config.yaml
n_layer: 12
d_model: 192
n_experts: 12
experts_per_token: 1
d_expert: 448
d_shared_expert: 0
activation: "swiglu"
moe_layers: [0, 1, 2, 3, 4, 5, 6, 7, 8, 9, 10, 11]
router_score: "sigmoid"
normalize_top_k: false
routed_scale: 1.0
balance_loss: 0.00143
balance_bias: true
scale_expert_input: true
init_std_router: 0.0139
lr_router: 0.000495
n_head: 4
n_kv_head: 4
head_dim: 64
vocab_size: 2048
norm: "rmsnorm"
norm_place: "pre"
norm_eps: 1e-06
positions: "rope"
rope_base: 1000000.0
rope_fraction: 0.5
qk_norm: false
attn_scale: 0.125
tie_embeddings: false
parallel_block: true
extras: ["capped logits"]
init: "normal"
init_std_qkv: 0.0455
init_std_o: 0.0394
init_std_up: 0.0455
init_std_down: 0.0
optimizer: "adamw"
lr: 0.00203
beta1: 0.9
beta2: 0.98
weight_decay: 0.077
lr_head: 0.00758
warmup_steps: 299
schedule: "wsd"
decay_fraction: 0.947
decay_shape: "linear"
final_lr_fraction: 0.0
batch_tokens: [65536, 131072, 262144, 524288]
seq_len: 1024
doc_mask: true
train_tokens: 769000000
steps: 3963
dataset: "wikipedia_en"
Below are experts of layer 4 (counted from 0) of a mixture-of-experts language model. Rows are named router (the router's row for the expert), gate (a neuron's input weights, with its number), up (a neuron's input weights, with its number) and show model dimensions 0-191. Each number is 200 + 20 x the weight over its row's rms, rounded and kept within 0 to 999.
Before each expert's rows: a language model's description of what the expert responds to. This comes from a sample of Wikipedia text that the model never trained on.

# expert 11
Description: Hyphens and list dashes. Hyphen and dash tokens starting list items or joining compounds like 20th-century, plus "to" and mid-word pieces.
router,196,203,189,222,187,191,196,238,183,165,175,196,190,194,229,202,200,239,176,174,195,217,193,194,210,191,226,214,234,213,170,211,243,230,215,215,179,200,161,203,190,166,197,211,205,180,195,190,211,222,215,218,181,175,196,211,200,170,195,213,192,201,220,200,217,210,202,159,238,154,194,173,173,200,186,187,205,170,198,182,213,200,207,207,179,197,196,175,236,231,187,147,188,161,213,203,180,212,199,174,211,205,202,213,194,194,196,179,211,205,220,233,225,202,214,218,235,159,214,214,178,223,162,222,193,178,176,188,180,198,194,230,181,205,177,220,207,177,213,166,210,203,220,195,196,200,192,201,224,216,199,222,197,184,185,188,178,207,123,178,211,211,210,184,163,209,188,179,194,189,192,164,199,200,177,191,208,209,208,190,200,178,189,169,185,165,198,216,204,158,195,194
gate0,197,195,203,189,177,205,204,212,257,167,219,188,177,217,212,243,200,220,177,206,212,212,168,203,197,190,210,195,225,195,185,159,213,208,237,206,176,194,188,160,245,204,208,181,206,186,202,169,195,181,182,175,186,229,175,196,180,209,176,165,216,204,210,165,212,168,206,188,205,189,190,189,197,211,184,202,201,222,209,166,170,224,242,194,199,196,191,216,196,234,198,217,186,194,189,212,164,195,233,201,188,205,222,231,192,235,192,180,190,190,188,201,191,198,216,207,229,174,188,176,212,201,209,194,190,205,195,229,246,210,192,210,210,259,182,188,196,211,193,183,215,173,216,178,190,192,201,169,201,195,225,225,154,154,188,201,196,186,251,232,217,182,209,226,186,194,224,212,195,198,211,174,171,208,191,196,195,179,182,217,224,186,227,204,187,174,207,223,176,207,232,191
up0,209,206,206,206,206,219,185,183,174,220,187,228,217,188,194,199,211,177,175,219,202,177,213,204,209,189,184,209,166,198,221,215,201,193,223,222,202,201,202,248,193,198,222,206,188,212,196,217,214,201,217,197,211,217,194,206,171,182,243,202,200,144,220,189,193,198,193,220,148,235,240,195,169,212,219,183,157,195,206,200,198,190,148,163,195,216,184,158,188,189,166,210,232,190,253,239,199,229,180,217,211,218,194,184,202,184,217,240,205,183,228,195,225,236,194,210,221,208,198,204,215,207,229,173,173,210,208,174,214,183,188,181,188,198,218,186,213,180,163,194,226,217,199,196,183,210,160,198,204,175,162,186,223,228,199,180,201,219,217,195,168,235,196,195,199,213,216,191,218,220,201,253,196,203,210,204,179,206,207,175,196,205,183,194,178,208,192,175,226,184,198,203

# expert 5
Description: Word endings, born. Word-final suffix pieces like s, ed, ly, er, and "born" in biography early-life sentences such as "Kelly was born in".
router,184,207,170,224,173,188,200,214,187,153,154,194,183,166,215,184,197,221,216,168,197,211,177,194,210,154,190,210,212,183,187,205,220,227,236,197,188,212,187,212,202,172,186,221,223,189,188,210,239,220,208,211,164,170,196,187,216,198,194,180,200,205,193,207,233,183,205,196,213,148,178,175,171,230,194,198,208,172,185,207,218,189,201,186,202,211,210,194,196,221,181,161,192,172,198,233,191,207,218,182,171,208,196,209,171,155,190,211,173,191,213,211,213,201,205,171,232,209,226,236,168,204,154,221,211,183,185,210,196,176,195,235,182,196,180,206,182,208,194,176,203,206,246,225,189,200,164,203,232,191,231,211,201,194,223,177,204,182,146,198,211,215,212,182,202,210,207,217,198,199,173,171,193,218,213,205,215,193,181,189,181,193,199,200,191,190,175,211,184,140,192,192
gate0,212,218,212,190,221,170,225,195,187,196,216,181,196,223,201,160,154,200,217,210,241,208,242,217,226,180,164,221,188,222,185,209,186,206,187,198,250,210,197,179,192,205,189,212,207,182,214,201,210,210,163,190,218,189,196,208,201,189,193,186,202,186,203,230,247,203,174,217,201,173,163,187,231,228,238,202,225,187,210,186,202,175,182,211,212,217,221,199,184,187,198,198,216,177,204,186,186,206,176,210,211,212,167,180,217,171,166,188,177,193,227,227,175,196,198,197,199,201,192,200,217,177,185,212,183,195,212,164,248,199,182,184,170,180,230,203,160,180,188,216,200,223,183,212,231,210,204,208,230,231,210,172,161,189,240,213,174,151,171,187,197,227,209,210,178,163,188,211,189,202,201,219,205,182,185,195,195,225,234,190,208,220,178,192,193,198,197,209,192,216,157,215
up0,225,194,200,187,228,208,190,219,219,229,202,206,197,187,217,203,226,196,222,197,190,221,231,212,237,240,188,202,200,238,203,186,176,199,172,157,219,195,231,180,150,201,198,207,180,196,191,200,203,186,180,184,205,222,214,208,218,195,228,192,174,217,236,177,259,223,172,190,179,190,187,198,194,194,196,183,236,149,203,216,189,155,187,208,205,213,187,200,186,207,192,219,224,177,210,171,212,180,167,190,225,213,204,187,201,165,202,177,196,181,219,215,181,208,249,238,164,192,214,204,217,168,203,162,177,178,215,195,200,206,180,188,192,211,200,186,173,202,159,210,210,193,179,241,200,229,206,192,202,213,216,231,200,228,204,213,215,168,171,189,191,240,168,198,204,180,222,196,210,209,232,238,204,184,185,203,191,187,220,201,183,208,189,178,187,193,187,183,200,199,206,224

# expert 0
Description: Space and name fragments. Bare space tokens after line breaks or before words, plus letter fragments of foreign names and Cyrillic, like Du(mitrescu), V(ergé), н.
router,181,185,192,211,207,179,225,226,191,173,165,195,201,160,203,188,195,223,190,181,151,210,199,201,179,143,217,212,230,174,193,187,235,229,190,223,189,185,134,213,189,182,169,218,212,179,192,199,204,246,177,210,172,180,181,206,179,183,203,190,195,212,234,206,234,190,218,203,194,175,195,184,185,216,188,188,197,186,186,200,238,218,249,199,198,199,181,203,197,239,191,171,213,188,227,230,179,215,225,209,200,215,189,223,205,207,206,203,182,191,220,195,219,197,205,187,200,186,235,232,188,223,155,203,216,199,183,179,191,182,169,218,202,204,175,223,172,197,221,165,230,191,195,194,197,217,195,199,231,198,216,221,212,188,204,192,203,184,178,173,188,208,212,176,174,203,223,172,196,195,206,206,177,243,203,199,193,214,173,180,190,194,176,175,183,162,191,212,215,173,223,192
gate0,198,164,174,179,172,194,190,197,192,221,187,180,170,202,178,213,245,207,202,219,191,241,169,181,207,188,187,210,236,224,195,193,196,210,206,213,205,241,181,165,192,197,236,165,205,182,205,197,191,196,205,186,211,194,215,197,212,209,210,230,211,257,204,234,208,178,187,194,221,204,189,210,159,228,180,188,190,241,203,170,160,173,163,227,183,210,213,168,141,226,181,211,211,193,190,178,177,187,200,198,199,196,207,211,200,202,211,170,170,162,175,195,211,218,210,192,198,201,189,182,195,194,197,193,178,182,219,166,209,219,195,210,202,218,231,194,196,216,205,198,185,186,226,201,206,157,170,205,210,205,205,214,197,182,173,207,186,183,209,224,171,171,168,222,215,238,177,223,187,187,174,176,194,213,227,197,204,166,195,199,187,203,172,210,249,209,200,216,191,208,223,195
up0,207,204,205,208,194,177,215,207,197,222,216,226,209,161,210,184,196,235,221,227,221,219,188,211,197,201,191,196,169,187,167,228,208,202,201,196,168,174,216,201,217,176,169,199,186,167,212,188,178,206,180,192,182,198,204,236,199,205,171,216,178,206,229,158,225,226,188,183,194,199,186,180,179,187,182,181,255,211,211,227,225,228,211,183,183,180,214,215,228,188,220,176,209,209,197,197,199,223,239,195,185,200,172,176,199,186,175,197,211,214,200,203,197,249,255,186,216,161,207,195,214,229,193,223,205,198,168,205,175,233,215,216,187,214,193,204,193,209,174,168,207,182,188,173,165,216,198,242,213,198,216,181,211,163,203,199,214,182,203,190,184,195,176,218,177,173,234,179,227,183,207,191,210,190,191,201,184,198,181,209,182,171,152,164,172,167,208,216,195,173,210,192

# expert 7
Description: Pronouns and table punctuation. Personal pronouns he, she, her, plus pipes, closing parentheses and == heading marks in track listings, charts and plot sections.
router,175,221,191,238,189,173,199,234,157,208,201,199,179,188,229,193,200,226,181,184,179,210,188,211,197,195,205,217,214,197,167,222,209,223,233,232,190,187,156,222,196,185,202,188,227,180,166,211,226,208,178,210,147,201,192,214,200,205,214,238,198,179,184,211,232,189,217,191,217,163,237,185,207,252,202,197,210,171,225,207,241,198,207,225,188,199,188,200,206,201,212,159,231,172,225,237,216,214,174,198,195,208,170,201,195,211,200,196,211,224,215,204,234,168,193,206,239,169,200,244,226,228,203,207,200,201,189,167,202,210,172,235,183,208,205,217,202,214,218,210,176,199,247,186,197,176,189,213,209,200,198,197,203,210,218,191,187,182,187,165,208,201,188,194,182,198,206,175,207,196,198,204,198,221,204,204,229,218,189,168,183,217,181,210,207,215,242,191,216,156,211,193
gate0,205,229,172,207,208,189,214,242,201,155,202,199,205,206,198,220,195,232,256,175,213,206,194,211,220,166,204,176,195,218,230,135,196,185,220,204,229,210,194,231,174,201,159,213,198,207,195,219,191,183,213,262,185,211,178,203,202,203,185,187,204,190,210,168,231,194,183,210,229,217,193,208,185,164,210,195,199,210,203,195,171,204,185,180,194,203,228,246,207,225,187,209,190,186,173,187,198,197,169,200,190,222,218,185,187,179,193,193,207,207,164,228,219,183,192,180,221,195,190,199,229,218,203,189,225,185,182,200,210,196,196,209,140,188,210,169,175,197,226,168,171,221,168,217,200,199,188,198,228,204,224,219,209,196,184,202,192,218,223,211,208,228,186,211,227,225,231,192,190,217,194,191,221,204,218,178,186,173,168,231,214,199,189,196,201,187,216,186,168,212,181,234
up0,190,244,188,209,217,228,184,168,193,168,176,200,226,191,220,185,155,157,221,211,209,197,174,185,199,168,194,166,176,201,206,186,169,183,220,179,216,213,229,200,183,198,211,203,188,187,208,230,207,196,188,232,175,205,187,168,186,211,236,214,188,164,139,203,202,209,207,209,211,226,184,203,216,194,191,231,198,171,191,226,215,213,188,221,225,188,187,227,217,191,200,213,212,208,182,214,224,202,183,204,181,205,189,169,200,212,209,178,192,200,179,190,166,204,215,181,181,182,211,224,217,208,188,197,174,183,217,222,219,193,189,172,185,187,176,205,175,175,210,232,203,210,206,220,196,182,208,213,211,200,212,201,178,227,194,177,163,152,201,206,202,227,183,229,181,222,233,206,233,228,191,189,178,171,214,205,221,180,221,232,182,158,172,188,191,198,165,197,177,171,219,170

# expert 9
Description: Sports vocabulary. Sports words and team or league names such as football, season, League, Championship, pass, player, and score punctuation in results.
router,149,219,180,213,198,184,174,232,206,204,173,202,229,176,207,226,223,243,227,188,211,196,178,214,221,185,226,181,181,207,186,179,237,236,204,182,214,175,204,204,188,172,205,186,209,176,193,171,218,230,213,192,165,175,205,226,205,207,197,199,179,207,219,181,203,226,244,179,198,176,199,181,226,207,178,187,199,187,203,226,220,194,230,212,200,228,219,231,180,241,186,185,189,191,231,235,190,193,199,170,220,193,219,222,175,203,229,227,213,229,206,190,179,228,231,185,204,181,237,241,212,225,197,211,186,214,204,199,209,225,167,212,158,194,202,209,202,185,208,204,227,176,264,219,192,209,192,202,221,190,223,219,202,190,217,195,188,196,182,184,210,258,194,194,185,214,232,214,223,203,201,186,201,196,178,190,215,189,180,187,191,201,203,185,207,186,197,204,198,181,183,172
gate0,199,209,221,192,203,204,185,201,162,179,155,192,202,155,199,197,214,244,215,198,236,238,220,180,183,203,200,167,164,189,206,152,181,190,211,219,221,215,205,222,200,181,191,219,208,211,199,196,223,177,222,197,195,194,185,175,199,208,191,207,200,209,199,202,181,175,234,170,193,180,202,184,222,155,212,216,224,193,183,211,215,197,214,193,186,185,184,251,167,206,212,183,186,210,194,194,213,217,177,190,198,201,198,217,195,179,186,187,211,218,208,201,216,204,200,189,189,210,217,206,192,225,179,195,204,196,190,189,211,187,169,219,144,191,140,226,215,219,204,203,211,172,248,201,202,197,189,213,220,215,249,221,200,195,215,206,190,214,192,177,190,243,216,178,173,214,205,165,188,160,160,146,176,208,198,200,196,220,197,187,170,194,180,186,212,153,198,192,195,182,192,190
up0,186,209,216,168,213,228,189,211,205,186,190,210,210,199,212,243,222,211,200,197,193,236,208,193,210,209,203,155,180,202,238,221,206,224,206,203,200,204,220,208,207,195,178,235,204,252,211,201,205,180,197,201,189,231,206,164,176,223,156,219,167,179,188,213,187,191,206,217,186,178,229,212,222,173,196,191,176,202,192,178,183,190,153,175,194,176,206,200,185,179,223,178,192,236,210,209,203,211,159,212,205,197,225,213,234,202,195,192,208,213,215,192,209,192,221,238,193,199,194,201,191,217,189,205,176,219,179,195,233,244,217,177,182,202,161,235,230,230,202,208,173,176,209,189,198,220,189,200,192,231,184,194,207,178,173,220,184,267,224,183,191,232,194,188,191,206,217,160,202,190,212,190,158,220,207,209,177,229,197,180,213,195,188,202,196,211,182,219,239,185,220,204

# expert 6
Description: Media work nouns. Nouns for creative works and releases in music, film and books, such as album, song, film, record, release, project.
router,140,180,176,205,202,200,188,213,178,187,189,222,201,189,193,241,223,228,181,206,175,200,192,207,206,196,210,209,217,162,162,183,192,228,219,228,212,231,170,198,198,206,204,187,199,181,162,240,235,216,220,202,159,215,177,224,178,196,214,213,228,212,208,179,207,186,218,188,228,184,231,166,188,229,192,156,183,203,188,219,215,205,233,215,193,228,199,205,184,233,210,197,225,219,243,255,180,211,177,197,195,195,192,201,201,205,211,196,188,199,200,194,197,204,225,197,202,190,240,235,203,205,227,197,171,228,222,174,213,178,181,197,183,229,173,222,197,221,216,201,201,208,258,219,185,173,188,192,195,183,198,214,212,211,203,188,197,202,203,166,218,199,188,195,187,217,234,170,224,177,183,175,192,193,180,204,229,190,201,178,184,199,191,217,216,215,220,206,220,160,204,192
gate0,191,215,196,217,155,207,200,210,208,216,192,193,211,204,197,237,209,194,170,212,188,204,185,221,205,205,187,157,181,211,206,200,172,235,211,199,210,215,188,255,218,203,226,202,185,175,232,175,222,210,223,218,204,244,207,171,214,209,177,194,226,177,225,228,207,226,179,210,157,214,217,178,191,217,201,187,206,205,202,201,170,225,209,199,216,184,208,165,205,188,171,192,207,180,180,228,186,242,217,204,228,186,226,197,234,191,189,188,216,203,196,197,233,200,184,219,210,223,207,223,197,194,233,208,221,223,157,156,188,187,211,211,244,198,216,210,221,196,198,220,202,203,204,210,219,206,200,183,177,202,220,196,209,212,223,212,182,226,203,195,215,215,212,213,163,213,209,221,210,190,167,150,175,179,205,211,152,174,188,205,233,207,197,210,184,177,183,238,162,170,199,172
up0,209,217,172,250,187,188,219,176,216,158,184,151,182,179,206,219,243,222,208,233,167,236,215,220,189,231,198,165,203,231,178,215,207,203,200,216,221,217,166,195,190,206,159,215,194,205,218,196,201,189,170,194,202,224,216,155,215,223,231,199,222,171,208,204,201,159,214,181,178,195,216,193,199,257,222,202,198,208,185,180,238,203,212,174,222,188,197,208,185,213,194,178,168,198,224,215,191,221,199,209,207,192,201,198,192,228,175,187,227,180,207,176,161,185,184,219,183,199,185,203,211,192,190,204,168,184,203,182,173,215,190,185,207,210,183,251,224,203,210,201,159,183,186,205,206,210,248,210,182,197,189,188,206,180,175,212,202,194,205,213,200,219,202,226,194,215,200,196,231,225,194,158,185,204,220,216,166,218,215,205,189,212,217,214,183,196,204,221,201,207,229,182

# expert 2
Description: Infobox field names. Field labels in geographic and taxonomic infoboxes such as District, Division, Class, Order, and nouns like gene, species, km, due.
router,191,184,204,209,178,180,225,194,179,183,160,197,183,190,208,177,216,215,188,183,177,170,183,219,196,210,214,222,237,219,200,232,214,209,199,191,183,203,212,219,170,161,166,209,245,193,162,201,185,237,217,183,190,177,236,211,227,188,193,225,211,201,175,232,217,202,180,181,217,159,195,166,186,191,218,221,196,199,181,196,200,183,210,185,210,206,216,191,243,213,188,192,189,183,216,199,219,191,189,210,180,202,189,206,174,133,182,177,192,177,199,190,222,170,198,205,232,200,195,243,217,206,194,221,206,180,174,189,206,177,192,229,212,193,219,182,210,214,209,222,190,209,183,196,212,202,173,191,219,204,242,202,200,200,213,205,219,190,181,201,199,178,182,170,207,169,173,181,152,174,217,219,201,207,201,240,221,188,195,211,188,204,148,208,193,189,242,168,187,182,178,231
gate0,228,197,207,199,182,175,227,191,194,212,178,204,173,215,168,209,199,226,207,195,159,186,197,213,214,230,210,182,192,214,189,213,226,211,235,195,224,246,218,211,202,193,203,230,212,214,213,235,218,203,250,222,172,184,205,205,215,197,182,202,186,177,177,178,211,207,196,160,210,206,204,183,205,198,215,167,197,210,205,193,192,180,219,202,197,224,230,207,189,203,208,186,146,188,222,205,202,225,179,149,224,202,237,198,226,192,183,204,252,202,219,165,228,180,222,240,180,186,221,206,158,187,204,218,225,231,174,246,173,209,166,178,156,183,222,188,185,204,210,200,212,176,206,194,206,212,180,239,216,199,200,220,219,210,223,208,198,193,180,209,212,198,199,163,230,204,171,207,178,229,180,207,201,191,197,186,199,204,219,181,195,189,211,206,176,229,192,189,198,171,191,205
up0,200,208,211,200,204,189,180,187,186,216,175,172,195,199,240,168,162,224,211,199,217,196,203,185,218,202,190,220,190,199,163,168,193,206,192,237,193,205,196,226,235,190,221,220,233,213,191,184,177,184,174,168,205,191,176,151,200,214,175,197,166,172,206,192,182,209,212,211,184,177,207,226,215,222,212,200,162,254,174,228,198,197,185,158,171,152,211,208,182,178,196,197,232,214,197,192,186,198,177,183,191,200,193,201,197,199,189,174,201,191,215,188,215,199,192,188,185,206,206,204,196,187,197,152,219,187,194,187,211,184,216,187,201,211,174,231,218,216,177,220,188,209,197,165,173,218,213,212,161,208,193,175,188,169,216,196,224,176,261,157,219,172,182,192,177,176,206,220,213,191,181,196,244,191,168,199,210,191,183,169,227,207,207,217,202,195,188,174,190,213,185,183

# expert 10
Description: Line breaks in infoboxes. Line breaks ending infobox fields like Location or Class before the next "- Field:" line, plus pipes and parentheses.
router,157,213,206,205,168,196,190,216,191,197,203,203,217,182,246,206,198,201,192,183,183,233,201,193,193,178,218,183,233,205,172,200,224,233,210,212,183,211,210,198,190,132,183,182,225,204,189,204,224,203,184,193,170,179,178,208,204,199,213,206,208,204,217,228,215,180,203,194,215,164,206,191,215,225,193,161,215,179,156,232,228,171,186,225,206,230,199,213,215,199,187,183,170,178,232,214,198,179,212,215,182,188,205,229,213,176,195,212,163,228,211,211,259,188,215,217,205,204,228,246,203,217,177,199,198,192,208,175,171,220,168,269,192,200,209,200,218,193,204,207,228,191,197,184,223,215,168,203,219,189,215,200,226,211,161,202,212,183,197,189,186,198,194,205,154,193,190,182,191,201,193,206,177,221,197,202,218,222,193,187,183,207,194,181,198,172,244,182,217,183,200,197
gate0,203,205,177,179,176,189,178,163,236,224,209,241,209,228,219,187,196,198,208,191,202,210,183,212,216,228,200,148,210,210,221,218,257,203,235,223,203,190,229,222,214,167,179,187,201,184,217,207,166,182,217,213,182,239,203,174,247,233,222,223,192,199,199,210,191,203,203,233,221,200,188,212,178,197,211,212,178,198,174,191,193,169,174,239,230,207,192,191,222,192,192,214,198,181,212,196,233,204,209,205,177,150,209,204,193,200,209,163,208,202,209,212,226,197,197,233,199,214,187,196,184,212,164,208,201,197,208,192,175,222,224,199,232,227,263,200,203,172,164,198,209,207,197,199,202,187,211,160,205,238,215,219,193,215,180,198,201,181,181,197,178,201,187,220,176,225,172,202,207,204,210,185,208,208,198,141,188,196,184,186,192,204,203,189,206,190,211,190,158,197,196,190
up0,219,212,186,155,178,217,205,198,157,218,186,204,203,162,220,166,188,197,193,179,163,209,223,167,197,211,230,186,186,242,212,190,219,211,201,185,182,183,214,182,206,207,218,182,211,201,185,198,189,204,172,186,209,237,179,226,186,220,215,180,215,248,213,235,197,186,209,199,173,202,198,216,199,212,219,188,181,252,193,195,215,178,198,187,176,210,225,211,184,208,199,204,180,200,182,199,182,213,161,182,198,198,195,191,216,237,217,187,191,221,194,209,201,195,207,234,199,201,186,200,202,191,197,171,198,209,239,143,174,227,191,197,182,174,187,209,194,180,187,192,203,141,174,199,213,199,209,202,174,187,175,187,211,211,189,192,190,200,220,205,208,165,240,177,186,219,201,188,227,158,200,202,240,163,181,192,197,199,233,142,211,209,220,199,202,193,175,237,224,203,203,213

# expert 4
Description: Sports table cells. Cells and headers in sports statistics and results tables, such as Record, Career total, individual, position codes like DF, digits.
router,199,230,167,217,199,191,183,192,178,196,151,200,186,194,213,169,179,219,216,160,200,184,186,227,214,221,207,188,188,191,184,180,205,218,197,195,199,188,200,227,192,174,206,203,254,198,165,221,221,238,186,221,180,181,236,204,215,188,220,218,193,215,201,211,218,207,193,203,208,188,217,190,223,203,181,218,163,209,200,189,185,169,200,205,203,191,217,223,204,211,196,169,186,182,208,215,232,175,171,207,182,219,219,191,179,165,231,197,220,222,204,202,212,177,212,176,244,212,201,259,192,212,215,187,198,215,164,210,216,174,189,219,167,195,198,214,192,195,197,211,206,236,273,211,191,219,190,192,213,201,197,208,198,218,240,192,162,194,190,183,210,236,216,155,208,230,200,234,178,184,206,164,224,184,212,227,203,179,201,187,191,219,186,196,200,197,194,173,208,167,191,199
gate0,203,197,205,187,223,183,205,213,162,207,236,180,191,188,203,178,194,215,215,181,186,187,211,197,241,218,250,186,206,185,167,217,206,211,210,176,211,197,176,212,188,227,212,179,206,201,228,175,205,192,184,178,192,187,210,225,187,180,224,177,178,176,199,178,192,223,220,149,173,189,222,210,220,212,173,192,205,192,223,248,194,226,208,218,224,216,181,221,176,246,184,134,198,201,190,182,192,222,202,217,243,231,225,195,202,217,210,155,207,189,212,157,199,204,218,190,197,235,203,221,227,191,199,204,208,207,198,212,190,218,208,215,205,197,219,212,196,225,196,197,198,173,238,233,160,203,202,173,208,210,207,159,182,202,200,206,179,197,205,164,190,214,194,199,167,235,207,214,236,163,205,210,208,219,163,200,197,198,227,187,215,198,201,177,176,195,194,190,200,180,197,172
up0,214,237,201,222,202,193,206,169,240,196,194,205,212,219,196,232,190,195,153,177,186,220,166,228,168,197,200,192,200,214,202,227,224,203,211,221,208,153,206,227,226,184,202,185,209,198,192,226,204,239,207,189,175,188,177,252,199,203,148,214,225,224,202,185,227,197,220,216,186,220,188,210,202,197,199,164,204,215,192,231,186,217,186,209,176,183,195,185,220,196,202,241,182,215,223,212,213,215,214,211,173,170,211,206,207,190,183,222,200,200,205,213,182,204,173,204,193,236,214,212,192,239,164,212,205,189,225,198,199,185,198,205,236,189,167,183,225,197,208,185,192,225,166,201,216,232,220,236,201,205,212,208,221,180,168,185,211,208,160,215,195,205,215,232,196,169,227,188,183,212,210,195,204,203,212,162,147,223,194,218,202,221,174,205,153,183,205,206,193,224,194,201

# expert 3
Description: Years and statistics. Election years and numbers in census and election tables, such as 2020, 2009, percentages, plus name fragments in country and place lists.
router,200,204,158,235,191,192,234,187,183,176,170,164,194,183,176,220,178,207,194,204,158,185,207,213,213,190,190,231,231,196,174,195,218,232,249,225,200,212,205,210,178,178,198,177,218,198,149,211,216,229,199,229,170,191,178,205,213,183,177,214,219,201,202,173,225,215,180,189,227,202,203,187,181,205,202,197,161,210,200,178,197,191,210,163,215,172,199,203,200,216,164,188,182,174,220,229,207,177,182,201,179,193,198,224,207,188,201,207,199,189,217,225,230,207,221,196,214,209,206,242,187,195,172,204,200,172,173,209,196,165,191,192,225,192,196,196,219,249,191,201,248,195,242,171,202,219,183,186,189,191,215,230,212,158,216,196,195,217,195,201,198,219,240,207,213,209,219,211,192,194,163,162,222,186,215,206,173,222,173,209,183,203,172,181,197,197,211,183,174,177,208,186
gate0,220,217,173,191,197,166,192,185,225,201,206,177,185,202,188,221,236,206,197,181,229,184,174,229,236,192,206,187,191,178,234,206,236,175,213,164,197,207,229,230,219,192,194,222,207,195,185,192,212,172,229,191,202,201,189,202,215,193,171,211,184,205,212,203,237,178,216,211,221,202,192,202,171,198,188,189,164,218,216,216,179,162,216,212,202,211,259,210,187,197,222,201,212,226,175,218,183,209,200,177,155,214,190,194,172,182,186,171,216,203,191,200,216,199,225,198,234,232,207,219,211,185,171,177,236,188,174,245,185,237,205,211,206,233,185,209,178,198,208,190,184,217,223,200,193,188,192,212,207,220,243,184,195,226,179,198,136,171,192,220,221,233,208,173,187,186,156,226,222,210,231,214,211,190,191,188,193,209,204,206,178,200,183,192,222,177,181,218,198,212,193,207
up0,200,191,179,231,231,207,203,247,201,212,210,213,169,190,214,186,195,202,218,191,188,225,211,182,214,174,167,197,234,184,196,219,208,230,221,237,184,171,209,206,200,198,214,218,193,181,206,196,235,181,202,224,192,176,188,201,183,201,185,164,199,204,196,153,179,212,181,158,226,178,187,202,132,224,199,179,225,216,212,192,192,187,156,201,157,211,168,183,203,182,206,201,182,188,210,207,231,196,228,199,233,201,211,189,203,193,194,223,164,208,173,204,224,169,156,169,202,189,187,183,201,228,203,213,167,194,201,164,191,192,188,207,186,199,185,171,199,182,215,186,192,183,192,231,240,236,200,192,157,199,190,197,200,186,220,188,217,191,190,194,204,211,185,167,188,191,242,198,139,224,172,190,177,213,218,211,199,211,214,209,205,204,208,212,210,192,179,198,216,191,190,195

# expert 1
Description: Function words, infobox headers. Common function words and punctuation such as the, and, commas, colons, plus infobox section heads like Personal, General, Born.
router,178,175,201,243,164,200,189,215,173,147,155,192,200,180,232,162,205,218,182,165,194,210,192,187,190,167,211,207,225,199,177,189,208,230,233,208,200,219,200,202,192,177,185,192,226,187,153,214,210,208,210,208,147,186,205,195,221,176,206,196,207,207,187,191,212,176,177,198,228,185,196,182,182,225,197,190,213,180,192,193,187,179,219,221,191,217,196,181,220,196,200,163,216,178,195,216,212,205,184,172,177,220,199,243,167,147,200,207,196,193,216,217,202,180,216,182,228,178,211,215,195,195,194,227,187,190,206,187,184,163,187,227,193,211,185,215,199,201,208,193,180,214,199,202,234,201,199,182,227,190,184,171,217,208,215,171,172,184,161,189,208,173,184,168,196,166,216,203,152,190,193,200,197,215,211,236,243,181,209,185,181,200,169,204,192,163,198,205,210,185,188,176
gate0,195,207,199,181,208,169,213,216,233,184,227,207,171,150,201,198,218,205,255,170,224,189,207,188,208,216,165,220,171,213,183,207,208,205,218,183,231,238,172,225,192,220,233,213,192,173,198,198,176,188,174,201,185,213,175,216,155,209,188,187,235,207,164,190,198,214,227,190,173,202,175,202,177,210,233,220,192,210,236,153,187,200,245,199,214,223,212,230,177,207,205,209,213,182,178,190,199,236,204,185,196,194,193,235,204,181,187,206,210,189,197,189,193,193,191,198,199,215,209,189,197,214,198,167,183,239,244,193,187,183,199,211,197,165,178,222,193,203,174,211,219,230,228,237,236,189,185,225,187,186,195,210,185,211,210,239,196,202,205,224,223,198,201,217,208,179,217,219,214,189,180,210,212,200,211,175,174,243,202,170,196,186,212,178,219,230,215,213,217,207,178,209
up0,211,153,213,157,182,200,231,200,190,207,239,160,217,150,219,212,168,209,234,248,254,191,176,211,206,199,192,170,191,212,190,185,208,182,209,167,207,177,220,205,177,201,150,222,198,205,198,182,182,226,213,180,184,220,177,198,182,175,223,196,208,212,229,208,178,194,195,216,176,218,197,203,202,180,193,221,182,192,175,198,210,185,253,214,222,192,194,206,180,199,181,213,211,237,208,187,212,193,188,201,201,211,233,196,157,209,211,204,204,198,239,198,226,207,209,185,188,204,220,190,206,236,199,198,230,200,192,169,172,219,231,192,200,193,200,227,194,200,185,216,179,185,192,182,198,185,190,197,195,198,194,188,179,188,231,243,233,212,225,216,180,205,182,220,163,202,181,210,216,217,258,196,179,184,177,237,192,197,198,185,218,196,203,206,207,209,190,185,198,193,177,231